{
  "n_experts": 8,
  "router_noise": 0.05,
  "lr_router": 0.0007
}
Below are experts of layer 4 (counted from 0) of a mixture-of-experts language model. Rows are named router (the router's row for the expert), down (a neuron's output weights, with its number) and show model dimensions 0-191. Each number is 200 + 40 x the weight over its row's rms, rounded and kept within 0 to 999.
Before each expert's rows: a language model's description of what the expert responds to. This comes from a sample of Wikipedia text that the model never trained on.

# expert 5
It responds to: Mid-word fragments, common verbs. Inner syllables of longer words like vi in positivity, lit in facilitate, plus common past-tense verbs like found, wrote, reported.
router,186,211,168,248,258,234,233,122,185,244,194,271,167,234,250,220,200,147,160,262,135,208,193,262,191,233,195,173,239,130,232,266,183,269,206,185,195,238,141,180,162,161,163,175,211,181,140,129,251,178,133,235,224,166,228,175,239,203,217,229,227,240,248,277,159,232,188,229,197,175,261,216,246,159,197,223,197,182,182,241,208,97,169,191,174,159,236,210,204,194,199,174,158,147,91,125,169,176,190,144,238,200,182,190,216,195,210,111,162,183,211,137,192,169,108,203,184,158,196,121,207,218,191,283,230,271,226,211,207,205,219,210,234,137,184,214,244,119,182,169,180,233,230,164,171,199,160,215,196,119,239,208,243,157,200,206,172,249,181,249,116,137,185,211,175,207,161,262,178,199,173,206,245,219,199,237,248,149,292,193,226,155,224,182,251,239,194,223,124,247,237,197
down0,243,229,275,186,167,204,187,176,210,197,188,213,258,160,196,208,247,177,166,193,203,220,193,204,185,181,206,178,198,165,249,172,256,194,252,224,235,266,146,173,234,138,268,156,198,185,202,133,196,182,235,207,219,177,202,221,184,245,220,179,124,232,66,206,218,220,183,211,202,235,201,200,192,181,209,197,234,247,233,216,174,191,174,221,139,203,198,141,201,113,199,132,207,166,159,220,239,194,228,123,191,197,259,207,269,285,166,238,207,138,225,216,177,119,225,159,289,210,184,214,177,303,243,263,261,212,228,236,145,169,196,149,241,274,300,192,236,232,183,218,181,151,217,276,133,167,256,177,266,138,225,233,154,179,171,137,173,210,179,159,249,172,248,166,178,211,135,191,125,181,156,172,172,196,219,166,191,225,147,133,222,185,197,218,200,147,219,189,290,269,191,235
down1,251,178,178,167,151,182,144,190,161,232,161,204,204,139,169,186,255,165,120,174,178,278,249,156,161,181,191,158,191,232,216,123,186,250,222,219,126,283,221,246,191,213,277,193,193,162,280,286,204,165,298,188,200,200,218,214,157,221,200,249,145,198,151,181,213,202,203,240,246,272,252,215,227,262,231,158,225,115,219,178,183,250,160,219,133,246,182,257,309,133,191,225,181,257,275,220,255,241,146,198,129,175,174,246,203,173,146,210,214,172,167,151,172,242,259,171,155,226,204,141,232,209,163,200,238,254,182,242,237,230,209,168,209,258,163,182,213,154,174,139,230,219,185,236,194,211,262,205,197,199,152,221,153,184,173,207,248,164,207,147,177,162,144,239,181,138,206,179,230,154,171,228,218,168,199,221,254,124,211,201,231,196,154,190,179,239,287,223,155,200,210,179
down2,211,226,144,159,207,257,169,340,179,141,249,213,176,190,171,191,179,218,173,177,220,194,220,186,189,137,291,245,290,144,179,224,250,142,149,187,174,233,178,136,200,217,213,196,108,204,140,127,240,198,181,230,197,169,113,231,168,257,259,185,164,232,181,210,218,238,285,168,197,221,210,230,189,244,248,167,221,167,246,215,131,211,148,201,223,192,273,202,178,186,213,131,153,206,155,154,200,229,211,178,195,204,231,210,197,197,230,168,106,154,184,178,191,135,182,227,163,186,192,180,246,276,225,183,255,206,211,252,172,206,168,173,237,280,165,170,159,174,187,225,199,207,225,216,230,203,247,150,206,199,255,253,152,221,235,149,200,214,247,206,210,203,234,169,270,215,193,185,188,274,143,179,260,186,270,125,241,248,174,148,196,200,164,157,208,177,274,248,204,227,239,100
down3,234,197,198,203,170,263,191,171,201,137,191,175,191,161,195,160,209,257,268,235,204,196,203,133,229,184,260,166,199,321,248,151,202,173,169,245,205,230,122,219,177,261,251,243,178,175,213,193,201,226,192,210,229,192,210,227,147,230,213,246,223,223,269,242,171,179,181,235,162,188,239,191,281,192,158,244,154,249,170,222,163,203,171,294,276,158,226,205,145,135,174,180,148,186,204,184,198,152,187,269,213,99,113,221,198,197,153,185,174,272,137,241,215,154,245,230,222,201,211,257,240,190,159,254,228,197,173,175,163,249,223,249,180,147,258,153,164,284,239,206,154,242,228,219,180,225,255,109,217,176,158,137,187,180,200,115,138,188,225,261,207,218,209,236,207,209,197,208,194,177,233,192,141,159,184,240,182,198,221,110,197,151,218,190,149,217,181,207,164,115,254,258
down4,236,289,136,220,141,189,248,255,203,118,161,199,239,176,98,205,295,120,177,252,206,197,222,161,209,194,203,217,194,219,283,198,270,166,168,209,238,226,201,237,165,160,205,167,128,233,146,278,223,260,161,185,212,244,188,235,203,207,213,262,210,195,232,244,247,221,205,256,231,212,197,226,136,228,219,238,160,198,185,155,228,179,195,198,138,250,196,127,227,131,150,250,195,246,259,231,194,240,219,241,103,204,159,188,104,180,151,194,224,226,170,200,219,192,202,193,205,193,203,209,184,193,229,169,158,218,268,206,155,176,184,168,182,128,225,263,193,200,239,232,120,180,223,196,265,175,124,240,235,193,201,210,181,252,165,183,167,183,237,181,156,171,250,149,163,183,210,128,249,154,149,233,202,144,214,196,170,233,174,177,149,255,185,200,257,280,228,209,186,287,145,184
down5,194,169,123,206,246,240,188,196,257,144,243,217,195,206,202,140,156,211,153,176,256,203,242,204,232,165,202,225,260,169,210,193,219,186,169,150,210,182,223,203,261,261,176,258,208,195,256,193,195,135,161,189,228,267,178,235,231,153,286,211,197,227,195,259,234,214,273,223,191,231,131,286,215,262,230,200,195,202,126,219,220,193,220,221,152,199,173,153,207,190,217,53,265,180,230,182,218,215,174,176,138,202,207,137,217,167,215,164,181,161,181,141,198,156,209,192,236,208,206,236,217,223,160,146,298,97,172,148,150,221,201,273,180,247,229,240,248,238,138,213,182,284,210,269,158,193,213,205,170,266,259,202,142,245,193,121,225,231,212,199,165,235,171,198,202,230,212,182,138,217,198,129,201,215,147,205,219,139,223,187,73,223,163,204,227,178,161,170,191,227,217,197
down6,201,167,260,188,190,231,249,250,213,274,207,205,191,220,121,216,201,198,211,179,251,145,192,209,161,214,163,328,261,229,217,194,200,269,184,141,266,217,194,220,251,180,202,251,179,170,218,219,172,215,218,180,175,216,188,205,276,223,172,216,229,221,127,202,229,229,151,132,171,258,171,235,123,186,194,149,237,200,133,221,214,197,175,213,187,263,229,206,163,217,144,203,208,209,319,143,176,167,201,226,166,158,205,199,246,181,189,186,247,290,167,244,137,110,166,188,172,250,157,197,193,204,244,206,243,209,157,270,221,166,254,250,192,216,157,205,229,178,228,203,114,231,163,132,163,181,171,171,251,250,209,176,246,214,228,148,96,216,104,168,198,159,192,233,140,190,180,130,173,257,182,195,200,192,193,289,159,167,180,249,182,227,246,154,175,234,213,147,256,218,194,174
down7,147,169,245,233,266,175,203,172,165,138,178,206,197,181,115,177,230,149,237,189,217,193,182,225,155,186,166,227,111,194,150,187,208,113,218,197,230,172,270,247,152,190,229,162,268,246,252,255,134,222,249,194,228,209,197,248,149,250,251,128,223,237,138,189,182,153,200,218,142,146,133,232,236,246,213,114,216,206,235,155,211,222,168,218,181,218,207,123,186,207,192,158,193,235,252,226,243,183,175,224,229,228,214,177,183,163,215,247,190,174,256,217,188,192,190,210,134,159,177,211,227,204,208,200,204,230,248,250,161,195,246,175,193,248,168,191,207,198,165,253,203,227,205,208,92,191,167,253,212,221,185,217,169,299,291,219,199,213,196,116,208,259,214,250,178,144,202,216,204,83,170,214,165,218,227,254,265,296,176,185,241,279,163,173,186,230,246,188,244,143,135,168
down8,195,219,148,193,195,191,211,157,238,197,142,152,154,219,145,198,128,201,158,148,195,232,221,223,188,213,177,223,263,226,181,227,184,222,215,211,239,192,242,143,265,248,232,179,222,202,148,141,234,184,186,212,230,177,165,247,188,286,224,231,248,224,209,154,229,269,172,201,223,201,188,130,209,217,167,185,274,228,156,232,175,202,255,249,152,260,234,201,212,245,193,206,181,181,230,139,200,183,196,171,241,212,216,180,237,211,146,150,171,244,194,231,108,140,200,193,172,213,225,252,208,186,157,171,128,184,257,155,228,227,294,111,261,220,140,170,183,186,244,153,252,287,234,194,206,275,87,231,228,272,209,191,221,190,209,239,156,130,157,193,259,202,198,265,121,225,206,241,148,189,175,242,229,183,197,124,197,119,254,163,162,269,164,215,199,151,146,163,171,181,243,258
down9,148,229,209,151,179,216,225,261,280,254,232,192,205,229,175,136,200,233,202,202,279,184,147,227,223,210,177,218,172,208,132,222,262,170,228,245,145,226,233,268,152,206,147,140,219,233,206,217,216,173,118,233,215,213,239,204,140,150,210,164,197,184,263,205,258,232,198,139,238,233,128,174,254,242,160,207,139,204,237,212,246,224,189,184,216,215,201,175,149,190,183,238,189,141,212,172,237,179,209,247,247,214,243,193,171,220,140,206,172,208,212,189,208,236,229,150,188,340,283,239,156,189,170,118,127,166,147,219,155,239,179,169,207,209,163,236,175,167,219,202,205,297,246,197,270,178,166,201,286,194,201,229,214,201,181,159,105,197,236,168,172,229,203,152,176,198,239,236,170,184,208,278,201,203,167,187,260,164,214,147,148,154,213,285,192,229,96,175,160,171,187,142
down10,173,324,211,263,180,159,194,237,197,183,189,226,177,274,225,199,146,157,272,208,219,163,187,176,189,246,131,194,135,271,160,169,183,118,171,212,184,251,245,140,186,185,183,125,250,195,192,265,192,146,175,203,220,192,234,221,149,131,152,163,254,242,172,178,191,250,247,197,221,179,149,181,158,158,206,172,237,139,167,214,171,172,209,190,220,208,263,192,217,218,216,190,214,233,123,258,215,219,158,234,163,142,157,225,153,264,213,185,260,151,150,248,133,225,200,192,198,156,205,261,269,149,324,186,208,237,270,182,147,174,195,266,135,295,217,162,140,201,232,173,221,204,171,249,145,228,189,154,171,254,100,224,174,239,207,160,232,184,199,161,234,212,208,211,217,205,197,150,204,177,260,224,205,202,229,236,254,176,213,152,214,192,213,242,208,233,176,267,218,203,209,225
down11,157,229,193,229,178,156,177,179,199,196,227,118,166,205,243,265,208,246,125,227,117,191,252,295,207,256,209,228,119,137,270,183,146,264,228,92,159,173,113,194,234,200,213,181,186,168,191,208,175,148,231,172,205,173,237,209,239,182,204,232,177,175,204,208,170,183,203,179,152,246,218,264,224,175,150,184,249,212,195,227,140,189,236,156,177,203,248,210,123,174,227,192,181,192,208,251,254,275,212,239,215,214,275,157,185,135,150,256,288,175,179,248,242,224,223,212,193,227,144,211,210,221,141,207,223,156,296,214,173,207,161,171,163,240,219,209,234,220,189,303,136,254,184,141,193,196,225,192,259,162,190,216,163,184,145,199,236,204,183,249,250,182,237,226,213,187,185,163,216,274,250,260,197,248,198,197,165,178,158,131,128,151,165,256,222,215,181,129,174,237,204,180
down12,194,197,217,237,181,185,190,201,157,224,135,140,158,220,178,146,225,182,231,204,164,275,203,165,161,201,269,213,250,184,220,159,161,253,226,179,261,235,130,232,272,195,166,170,222,211,188,220,213,147,201,262,181,196,149,143,161,170,177,197,167,221,205,277,180,194,234,209,191,122,219,188,116,207,183,260,199,213,198,243,195,167,167,235,149,157,153,202,184,194,243,226,187,222,161,217,197,167,136,200,194,83,232,197,191,250,312,251,202,240,191,166,179,188,185,202,156,166,254,243,239,157,261,222,186,210,252,158,243,181,164,119,251,211,195,215,196,254,229,259,265,181,187,129,167,161,237,205,182,147,197,214,263,174,187,197,154,180,251,164,276,166,163,191,264,207,192,215,329,189,184,145,199,200,196,215,115,262,207,135,169,283,211,199,244,250,173,204,290,224,234,168
down13,158,273,220,149,236,233,194,192,180,183,212,181,241,186,160,272,258,152,226,160,261,200,262,204,188,181,210,203,173,182,174,209,268,188,193,196,151,131,257,223,176,236,253,215,214,222,167,246,254,245,133,213,196,163,222,225,212,238,199,263,175,245,190,244,183,235,144,140,176,202,168,170,157,188,227,114,195,243,128,216,280,183,180,199,203,205,305,165,228,212,161,175,219,220,203,259,239,184,151,208,139,209,169,243,214,268,174,172,270,265,213,105,219,260,299,214,265,143,133,218,188,239,163,103,288,148,180,237,180,227,292,155,198,240,147,185,199,145,171,192,149,185,166,189,194,204,214,178,186,213,183,188,144,254,187,231,203,222,202,171,215,184,172,182,163,240,197,169,153,170,212,159,90,147,152,207,273,226,153,216,252,194,200,211,166,195,239,207,204,218,151,217
down14,240,150,187,194,233,193,221,266,288,164,276,148,192,237,125,250,204,272,182,171,187,209,186,162,139,184,168,133,187,231,213,224,239,225,218,228,229,231,236,189,289,205,211,175,134,240,223,200,188,165,172,204,174,209,192,210,293,212,162,223,241,252,217,193,222,149,129,162,226,268,184,254,216,203,266,177,207,204,185,215,265,160,236,215,190,278,185,133,136,181,165,193,246,185,185,151,249,257,173,224,231,235,113,236,119,129,174,154,201,194,229,191,153,275,224,156,219,193,237,225,213,188,137,230,286,201,179,230,219,156,212,245,172,176,185,195,237,155,201,102,189,230,120,192,163,131,243,202,227,161,137,183,181,155,246,169,171,233,218,133,223,239,210,221,173,259,179,220,178,182,235,258,214,156,160,219,213,215,249,176,216,181,231,135,150,219,189,200,171,266,196,101
down15,233,155,271,243,186,199,172,140,197,206,158,131,160,276,214,290,130,230,194,225,218,156,181,269,169,130,151,172,200,139,165,215,131,230,222,220,213,267,178,215,210,166,202,209,225,268,211,252,208,200,157,166,210,171,209,206,225,169,217,199,211,331,243,179,256,171,211,169,192,151,101,238,200,207,174,218,214,219,211,229,200,189,250,189,174,208,150,286,157,207,175,206,265,199,219,210,234,153,272,186,177,192,119,202,298,265,231,159,227,153,164,170,192,160,192,311,201,220,212,211,210,148,136,154,237,182,235,200,172,197,204,161,212,234,195,247,211,211,188,267,191,199,241,175,149,222,212,237,215,133,162,161,225,169,200,241,234,180,212,212,180,119,134,137,222,257,231,182,193,154,230,209,203,243,144,218,241,115,178,259,198,157,173,224,147,221,131,233,217,193,262,187
down16,197,179,241,168,170,221,84,199,217,215,176,108,185,202,167,250,236,192,193,136,235,204,219,198,119,174,80,217,197,149,235,259,188,158,216,206,238,183,232,250,272,232,293,264,176,156,201,151,193,215,208,210,220,119,218,123,216,214,157,207,125,257,178,190,168,192,182,192,222,188,188,236,176,201,179,231,181,153,260,222,253,203,188,202,228,193,199,201,295,219,247,200,255,218,231,202,163,201,189,142,200,178,176,194,235,125,198,160,213,192,161,161,145,260,292,205,241,198,154,180,199,194,209,181,264,185,211,174,237,164,231,285,199,304,197,166,236,215,101,237,223,228,159,159,201,207,174,236,240,160,214,236,154,188,238,289,186,155,173,213,207,187,172,140,273,201,216,217,135,178,150,217,231,220,213,194,126,175,207,263,185,277,152,196,236,176,218,233,214,244,148,223
down17,207,204,255,274,112,304,166,187,236,205,153,174,162,305,200,199,144,202,204,193,211,219,247,216,195,195,228,192,204,216,241,241,181,223,247,186,130,180,109,207,150,235,97,222,113,152,245,221,215,185,183,162,238,122,214,89,195,223,255,235,181,253,163,235,246,228,172,216,234,207,122,189,207,210,196,174,175,259,130,136,248,165,130,211,238,264,188,173,201,196,235,193,250,189,157,244,202,176,210,231,157,188,258,92,217,219,256,210,287,159,217,144,199,131,182,207,223,199,174,213,232,202,219,219,236,197,198,203,296,208,165,222,204,211,247,214,216,230,226,158,232,171,210,242,198,213,238,172,207,128,238,136,175,219,191,212,147,196,134,223,141,251,172,155,210,173,127,238,164,214,200,248,250,160,173,170,236,167,247,181,244,226,205,197,159,185,191,200,257,198,218,187
down18,183,148,199,199,217,161,171,98,287,153,169,208,136,226,272,221,180,216,215,230,162,217,141,165,168,164,128,235,209,226,259,245,185,195,212,223,209,209,249,165,204,235,183,184,200,161,218,222,188,255,187,162,270,207,232,208,219,226,234,241,197,181,175,183,271,150,146,210,241,162,208,246,191,187,299,158,159,215,225,197,242,164,171,170,189,216,168,171,266,280,214,110,163,208,202,237,226,275,162,173,251,177,170,179,295,178,210,140,254,147,259,159,246,206,174,231,214,149,237,122,152,197,184,196,274,169,226,141,184,230,169,166,185,228,190,191,171,217,201,233,174,183,171,243,213,269,259,153,173,237,197,164,228,260,188,188,169,288,207,186,184,187,166,266,220,216,142,265,298,145,184,169,173,173,194,170,121,207,211,216,179,186,215,246,192,173,240,193,72,202,197,246
down19,192,213,161,128,231,217,189,243,204,176,231,253,247,176,261,182,270,175,224,214,169,219,197,140,287,264,236,163,197,144,171,197,165,158,213,176,202,180,145,269,167,274,270,158,248,240,246,158,215,183,170,200,190,214,135,239,129,251,175,237,268,231,237,174,118,195,218,216,169,210,176,182,228,158,244,194,211,215,237,183,244,172,197,170,168,172,218,175,122,183,222,183,143,209,232,171,201,220,198,210,186,216,137,181,160,113,190,172,136,195,204,251,176,233,187,171,220,218,271,236,214,183,191,159,259,183,140,150,145,228,215,164,156,130,240,206,155,150,127,190,252,204,302,126,275,202,193,156,168,165,182,228,198,199,184,265,281,190,217,251,197,213,184,159,243,232,183,227,208,307,181,139,224,251,225,168,195,156,228,163,258,209,210,161,241,288,212,154,239,213,156,241
down20,195,241,240,233,151,217,209,188,203,195,212,185,233,183,176,222,234,152,262,226,189,248,146,256,173,175,206,199,227,223,210,159,178,232,211,225,170,237,232,214,247,226,147,266,171,221,195,183,267,186,174,161,223,198,215,234,200,156,153,155,155,184,242,187,253,189,162,204,191,196,268,215,155,238,135,233,189,292,238,254,205,265,197,159,109,261,194,156,120,169,220,166,169,131,157,207,246,274,173,111,173,206,249,199,248,191,267,211,103,217,190,144,239,231,189,202,155,207,200,170,160,170,164,176,100,168,237,199,127,151,154,253,255,194,205,225,158,200,284,232,260,167,193,182,207,192,168,233,202,189,158,100,177,187,232,171,146,178,215,135,124,251,219,291,161,226,196,162,195,275,230,187,272,194,226,259,242,202,152,264,209,229,204,215,175,199,193,159,224,274,203,184
down21,170,215,177,238,157,234,159,196,176,214,261,188,242,201,171,179,188,143,209,196,269,117,202,215,224,169,209,166,242,246,202,317,222,206,269,199,220,234,147,170,208,232,243,172,226,204,185,259,125,286,186,224,197,225,191,175,200,186,183,190,170,218,263,227,203,232,173,206,201,223,166,181,185,176,104,257,181,196,184,235,223,183,123,148,181,311,176,204,222,245,205,237,100,155,209,211,193,241,202,124,150,210,211,276,265,162,95,163,162,169,187,143,257,228,246,180,186,209,247,205,244,163,203,180,272,238,228,237,143,199,242,193,217,153,177,204,190,212,247,148,206,194,290,199,259,197,171,211,273,216,223,195,226,191,154,214,179,241,216,139,177,215,254,142,173,217,140,139,171,141,211,179,287,213,199,101,213,196,204,242,255,155,195,184,153,211,202,160,182,141,221,156
down22,233,172,222,126,178,178,221,262,154,232,242,241,203,116,184,213,156,169,181,179,242,219,225,136,183,201,183,286,199,209,177,146,226,170,181,253,250,238,243,286,165,226,254,243,221,199,210,296,226,219,263,208,213,218,224,128,118,149,203,237,140,194,192,211,235,176,227,180,184,253,172,288,188,192,186,132,162,229,227,191,108,176,195,173,204,246,299,217,172,180,236,213,247,221,243,246,170,257,267,222,80,214,213,203,192,212,222,175,278,255,176,259,161,224,179,276,193,159,179,206,240,217,181,192,211,158,214,170,193,254,155,207,149,176,276,170,122,175,148,135,186,169,256,197,171,145,181,153,186,194,174,243,138,283,173,170,153,214,180,172,172,195,166,218,229,176,227,189,146,179,208,240,165,178,200,213,192,216,214,214,171,192,216,188,183,188,216,185,314,142,181,174
down23,159,260,256,243,236,174,146,229,202,268,143,262,187,179,193,223,201,207,219,237,189,304,197,237,195,155,188,191,188,199,142,246,183,229,194,163,183,257,139,209,152,199,123,171,193,122,228,165,169,188,206,173,253,236,182,254,194,266,266,209,229,196,101,230,213,160,211,196,172,222,148,158,183,200,207,171,292,167,250,253,201,275,154,188,194,237,154,154,218,249,187,233,217,246,171,205,183,191,246,60,225,155,142,246,239,147,199,177,229,232,303,198,210,177,171,239,254,262,224,228,177,179,138,183,169,214,212,223,192,223,276,233,206,252,172,166,193,166,222,119,153,195,212,191,246,211,231,185,196,163,209,197,156,169,214,156,188,250,183,217,163,211,188,178,224,211,290,255,190,147,182,175,237,162,192,91,166,125,134,195,230,197,231,255,201,229,190,202,218,166,228,160
down24,199,160,168,214,120,202,218,235,184,220,228,213,183,191,266,70,165,210,160,146,206,170,274,279,217,164,210,125,202,232,263,238,220,177,131,185,204,178,226,201,219,145,222,272,212,187,194,282,197,157,232,270,265,220,237,146,207,175,179,244,175,225,127,170,231,206,211,163,241,194,226,219,225,198,197,187,230,264,191,178,303,153,212,211,202,121,251,227,267,218,121,185,256,168,205,155,137,163,181,203,230,133,187,192,205,168,197,208,221,191,167,190,179,224,205,208,236,99,266,249,226,199,264,192,206,142,206,198,216,218,194,177,198,198,188,233,242,219,253,264,143,172,292,160,142,229,79,206,173,116,204,173,192,151,194,151,266,240,181,207,168,197,205,231,194,191,175,246,188,221,160,194,148,155,237,192,219,163,179,208,174,261,167,217,169,231,198,245,279,178,227,210
down25,250,213,148,220,257,197,177,191,186,194,153,190,186,249,243,198,185,214,219,208,200,208,268,268,171,211,266,185,222,246,156,233,140,190,174,290,256,204,164,188,154,216,202,173,211,214,196,204,169,177,230,236,211,203,191,260,167,204,154,179,173,126,174,207,114,210,233,261,209,184,140,154,201,304,171,242,81,201,194,238,186,190,209,176,197,212,179,221,179,132,216,245,225,187,253,264,198,143,231,214,184,185,202,213,211,181,136,140,176,166,204,213,168,122,212,179,117,295,198,255,194,247,251,194,232,218,122,221,219,161,162,149,253,177,277,193,239,223,219,206,242,254,179,182,191,143,131,238,192,249,272,179,251,138,187,202,112,175,225,150,222,267,139,230,205,200,236,207,177,223,100,161,216,143,118,205,201,178,164,221,207,214,274,194,240,162,262,192,260,214,199,215
down26,108,201,225,201,155,213,173,84,219,234,161,210,161,235,267,231,182,130,171,175,227,194,177,265,181,233,238,206,167,189,178,253,250,266,189,149,195,236,176,205,168,233,251,169,141,169,190,191,207,156,193,149,246,181,104,229,224,200,211,195,194,188,150,188,155,252,265,199,285,174,264,220,204,182,156,122,230,271,252,209,129,221,165,163,185,218,234,119,199,175,213,129,207,173,256,222,200,254,126,205,208,241,160,181,178,226,257,188,190,203,254,193,223,242,241,176,204,189,180,294,133,180,232,195,223,180,192,197,146,169,150,143,212,227,202,224,199,167,126,223,226,222,217,192,253,221,201,208,261,176,208,213,212,272,216,177,285,147,222,163,189,218,216,246,136,153,301,271,244,151,191,165,264,198,223,191,215,155,165,219,126,194,223,169,206,180,167,174,182,254,258,253
down27,275,184,163,248,209,185,198,165,256,208,219,174,172,210,119,183,245,185,180,224,215,202,219,178,199,178,189,193,219,173,187,187,214,213,245,145,165,235,154,209,221,235,164,198,195,178,209,233,139,282,181,223,174,229,166,221,257,211,138,218,189,117,182,157,236,233,252,200,151,149,211,215,97,249,198,202,297,211,195,169,131,303,195,249,191,168,146,165,207,202,234,220,218,191,206,214,190,219,151,116,128,181,257,129,188,156,173,166,214,171,155,179,230,265,225,206,191,192,191,238,202,295,192,208,202,144,202,220,250,168,289,171,201,168,166,218,255,232,193,158,291,210,128,244,180,221,155,151,173,200,194,144,256,150,245,175,241,296,277,199,209,192,107,176,136,184,239,216,139,231,247,158,236,271,174,205,252,225,262,229,230,202,210,192,214,236,136,176,199,214,231,146
down28,82,192,148,169,210,227,203,243,210,246,261,229,235,241,230,152,119,140,219,256,193,220,279,227,123,307,233,180,193,187,250,207,201,160,138,264,183,132,221,218,203,183,184,244,196,291,88,183,187,161,149,241,222,130,226,236,225,216,164,269,201,184,202,167,211,166,157,212,235,185,257,198,220,202,152,163,242,187,180,190,235,133,203,173,274,235,236,239,137,173,213,117,279,206,253,267,209,236,225,171,169,220,175,200,187,147,175,157,191,178,172,242,245,218,180,177,227,188,219,186,213,287,249,167,193,283,223,203,205,224,212,157,258,198,182,167,210,151,130,203,199,195,227,182,235,161,182,232,196,232,228,198,152,254,153,175,177,184,195,204,142,214,227,185,160,142,171,231,148,250,236,231,200,241,116,164,157,242,234,256,229,150,163,234,183,179,203,207,174,142,198,212
down29,147,219,248,226,232,227,206,197,181,164,190,211,249,231,173,186,163,182,285,218,231,212,237,171,187,160,116,154,269,214,165,118,245,153,208,227,241,175,220,288,155,176,166,162,185,235,216,246,158,167,246,189,240,188,130,250,233,203,182,178,202,203,167,166,225,150,183,122,204,133,206,178,187,240,165,277,294,228,238,217,225,218,213,118,210,217,186,180,132,177,128,293,217,123,219,233,196,207,213,171,189,250,189,117,225,233,168,256,202,171,196,135,158,254,202,230,199,216,240,118,215,244,204,148,216,211,147,147,236,219,144,143,182,198,223,207,249,210,165,198,293,194,279,232,191,147,197,238,179,208,244,181,274,230,220,193,204,258,179,191,195,261,244,238,194,135,194,192,200,231,170,154,155,201,202,176,197,146,240,132,200,279,200,209,223,142,267,218,217,162,122,220
down30,289,138,200,138,175,179,151,194,139,211,179,168,203,63,248,185,158,160,180,237,172,193,242,211,227,136,190,127,201,197,165,207,195,210,211,245,270,185,291,173,172,211,207,97,179,270,240,279,263,266,213,184,213,152,218,213,231,205,211,217,214,173,197,233,181,230,217,184,169,110,211,190,171,187,164,174,218,191,172,228,220,181,184,179,173,206,237,188,222,172,261,301,131,226,218,216,279,157,197,171,219,221,165,167,227,138,194,183,143,255,244,213,285,166,183,150,173,139,232,212,179,213,205,213,244,151,220,203,204,170,184,266,217,105,257,165,161,231,245,225,234,169,246,206,222,221,171,256,235,186,229,199,184,178,186,171,232,157,197,174,242,205,142,207,216,197,188,198,219,230,180,285,252,229,197,266,235,153,152,248,206,255,156,227,212,127,188,199,224,231,210,89
down31,241,265,131,301,168,222,154,172,222,194,173,242,168,197,179,247,155,171,148,230,180,247,188,123,181,197,195,144,147,173,192,259,173,264,177,126,221,162,172,185,208,137,239,140,138,200,170,218,238,188,203,188,159,286,156,215,218,225,140,201,132,175,230,235,258,199,182,182,240,297,153,181,213,240,193,249,180,154,201,250,159,198,202,155,181,260,114,224,223,168,224,139,170,228,204,200,218,295,209,168,162,193,176,215,193,210,216,148,155,236,246,280,152,218,143,181,186,229,170,221,237,191,268,163,186,226,166,213,251,175,204,233,203,199,204,147,199,266,249,134,169,209,203,225,208,204,245,258,179,143,228,280,252,196,198,162,242,161,124,196,268,240,206,229,234,274,119,200,176,280,192,216,183,201,194,178,167,176,261,187,255,172,261,198,171,222,177,201,172,190,273,159
down32,196,170,205,183,173,267,240,213,228,219,220,271,136,145,138,178,156,126,173,199,206,176,234,223,172,143,210,264,173,183,221,234,219,231,194,179,208,205,214,113,279,268,220,247,167,187,239,177,217,212,144,226,160,173,236,183,159,233,199,162,215,233,226,158,163,232,271,227,182,188,179,145,157,167,203,131,212,191,115,272,176,204,153,184,234,197,254,216,298,216,240,196,231,195,153,193,204,144,195,197,196,193,168,197,219,146,239,226,223,166,245,192,152,236,212,267,249,164,288,179,180,225,194,262,229,231,142,152,167,215,215,230,274,153,167,174,203,210,251,179,133,257,188,230,106,211,217,106,202,174,183,223,176,258,229,192,230,254,228,262,148,195,228,122,231,208,193,200,194,191,193,195,117,148,224,255,137,277,168,217,181,187,220,114,278,144,185,195,230,193,215,273
down33,172,151,194,213,225,170,199,180,138,224,196,257,187,223,154,257,179,199,163,198,238,107,190,197,224,216,205,202,169,222,235,184,102,183,259,226,221,265,171,206,176,249,214,203,206,165,162,213,153,216,140,269,276,195,144,251,171,170,158,239,201,228,229,237,201,244,204,153,220,166,101,183,342,268,173,190,181,154,203,165,278,121,175,197,289,181,202,176,242,209,184,139,183,192,290,215,154,198,147,176,178,222,161,243,257,147,185,196,239,224,212,216,217,202,246,267,191,226,182,210,170,239,143,225,165,232,224,194,207,181,114,211,237,179,179,268,191,211,178,236,230,248,174,217,91,217,209,176,136,151,217,229,210,246,194,218,159,204,192,283,184,221,150,232,212,195,214,184,258,152,205,212,200,185,202,177,158,186,256,203,185,189,305,162,167,156,124,272,195,151,223,218
down34,257,188,169,148,182,138,154,149,220,98,196,183,190,246,154,235,214,56,208,256,289,159,213,168,209,217,208,120,197,292,281,286,181,235,136,235,133,206,192,205,241,211,227,235,136,136,160,243,154,234,159,184,221,229,206,187,218,204,149,269,215,175,147,209,160,234,210,218,182,159,202,247,155,167,254,136,247,152,143,223,243,232,169,211,246,176,244,121,235,257,194,252,193,249,201,216,206,214,203,160,203,216,207,173,178,196,202,184,182,197,151,252,219,192,241,205,230,201,260,193,188,165,241,200,146,136,170,231,212,255,200,200,164,228,161,209,167,241,250,172,195,285,188,150,213,236,205,204,233,211,155,156,220,156,197,220,162,183,223,235,179,281,219,221,165,181,146,252,219,170,153,262,251,251,191,145,230,185,191,186,157,261,195,171,270,228,227,176,197,189,130,220
down35,226,215,168,229,127,230,183,123,198,206,244,195,212,225,294,215,130,215,174,227,146,206,203,198,177,219,203,208,255,234,144,219,208,216,205,164,228,219,237,194,212,251,224,167,200,177,217,156,155,210,234,209,280,243,221,188,218,257,209,183,213,213,201,190,167,159,236,191,205,236,157,216,167,147,135,183,187,170,205,260,141,167,199,214,196,180,188,199,215,208,214,123,117,232,209,182,239,239,215,175,219,196,151,157,258,147,270,203,141,201,160,218,146,263,199,170,247,273,246,176,235,205,218,286,164,162,143,238,186,210,132,257,204,162,216,295,184,163,212,127,224,178,214,130,245,149,187,193,270,246,197,135,134,258,277,162,202,131,247,168,215,263,188,199,199,251,275,159,176,205,190,244,129,111,236,199,170,147,241,222,209,132,250,187,256,188,266,169,109,238,185,184
down36,274,200,226,237,236,190,116,195,208,227,178,203,151,208,191,246,180,124,167,249,214,199,257,152,226,220,211,156,198,214,223,233,172,206,248,293,261,195,159,199,207,218,139,122,236,174,193,175,235,231,183,190,194,172,162,183,216,234,234,211,205,171,230,90,218,212,92,249,184,193,202,261,200,264,224,259,210,245,234,195,214,213,185,144,147,130,175,204,242,279,189,285,207,177,198,223,218,165,186,234,180,260,267,175,242,253,140,208,117,210,166,178,214,219,174,192,205,194,146,197,118,248,256,202,249,230,156,184,223,241,152,149,224,260,185,177,185,244,156,202,214,265,138,152,187,202,152,236,156,255,223,246,227,232,207,119,183,178,226,210,174,127,159,209,190,203,270,132,207,198,243,135,267,191,143,153,218,120,195,149,171,266,205,191,171,215,264,213,166,164,205,194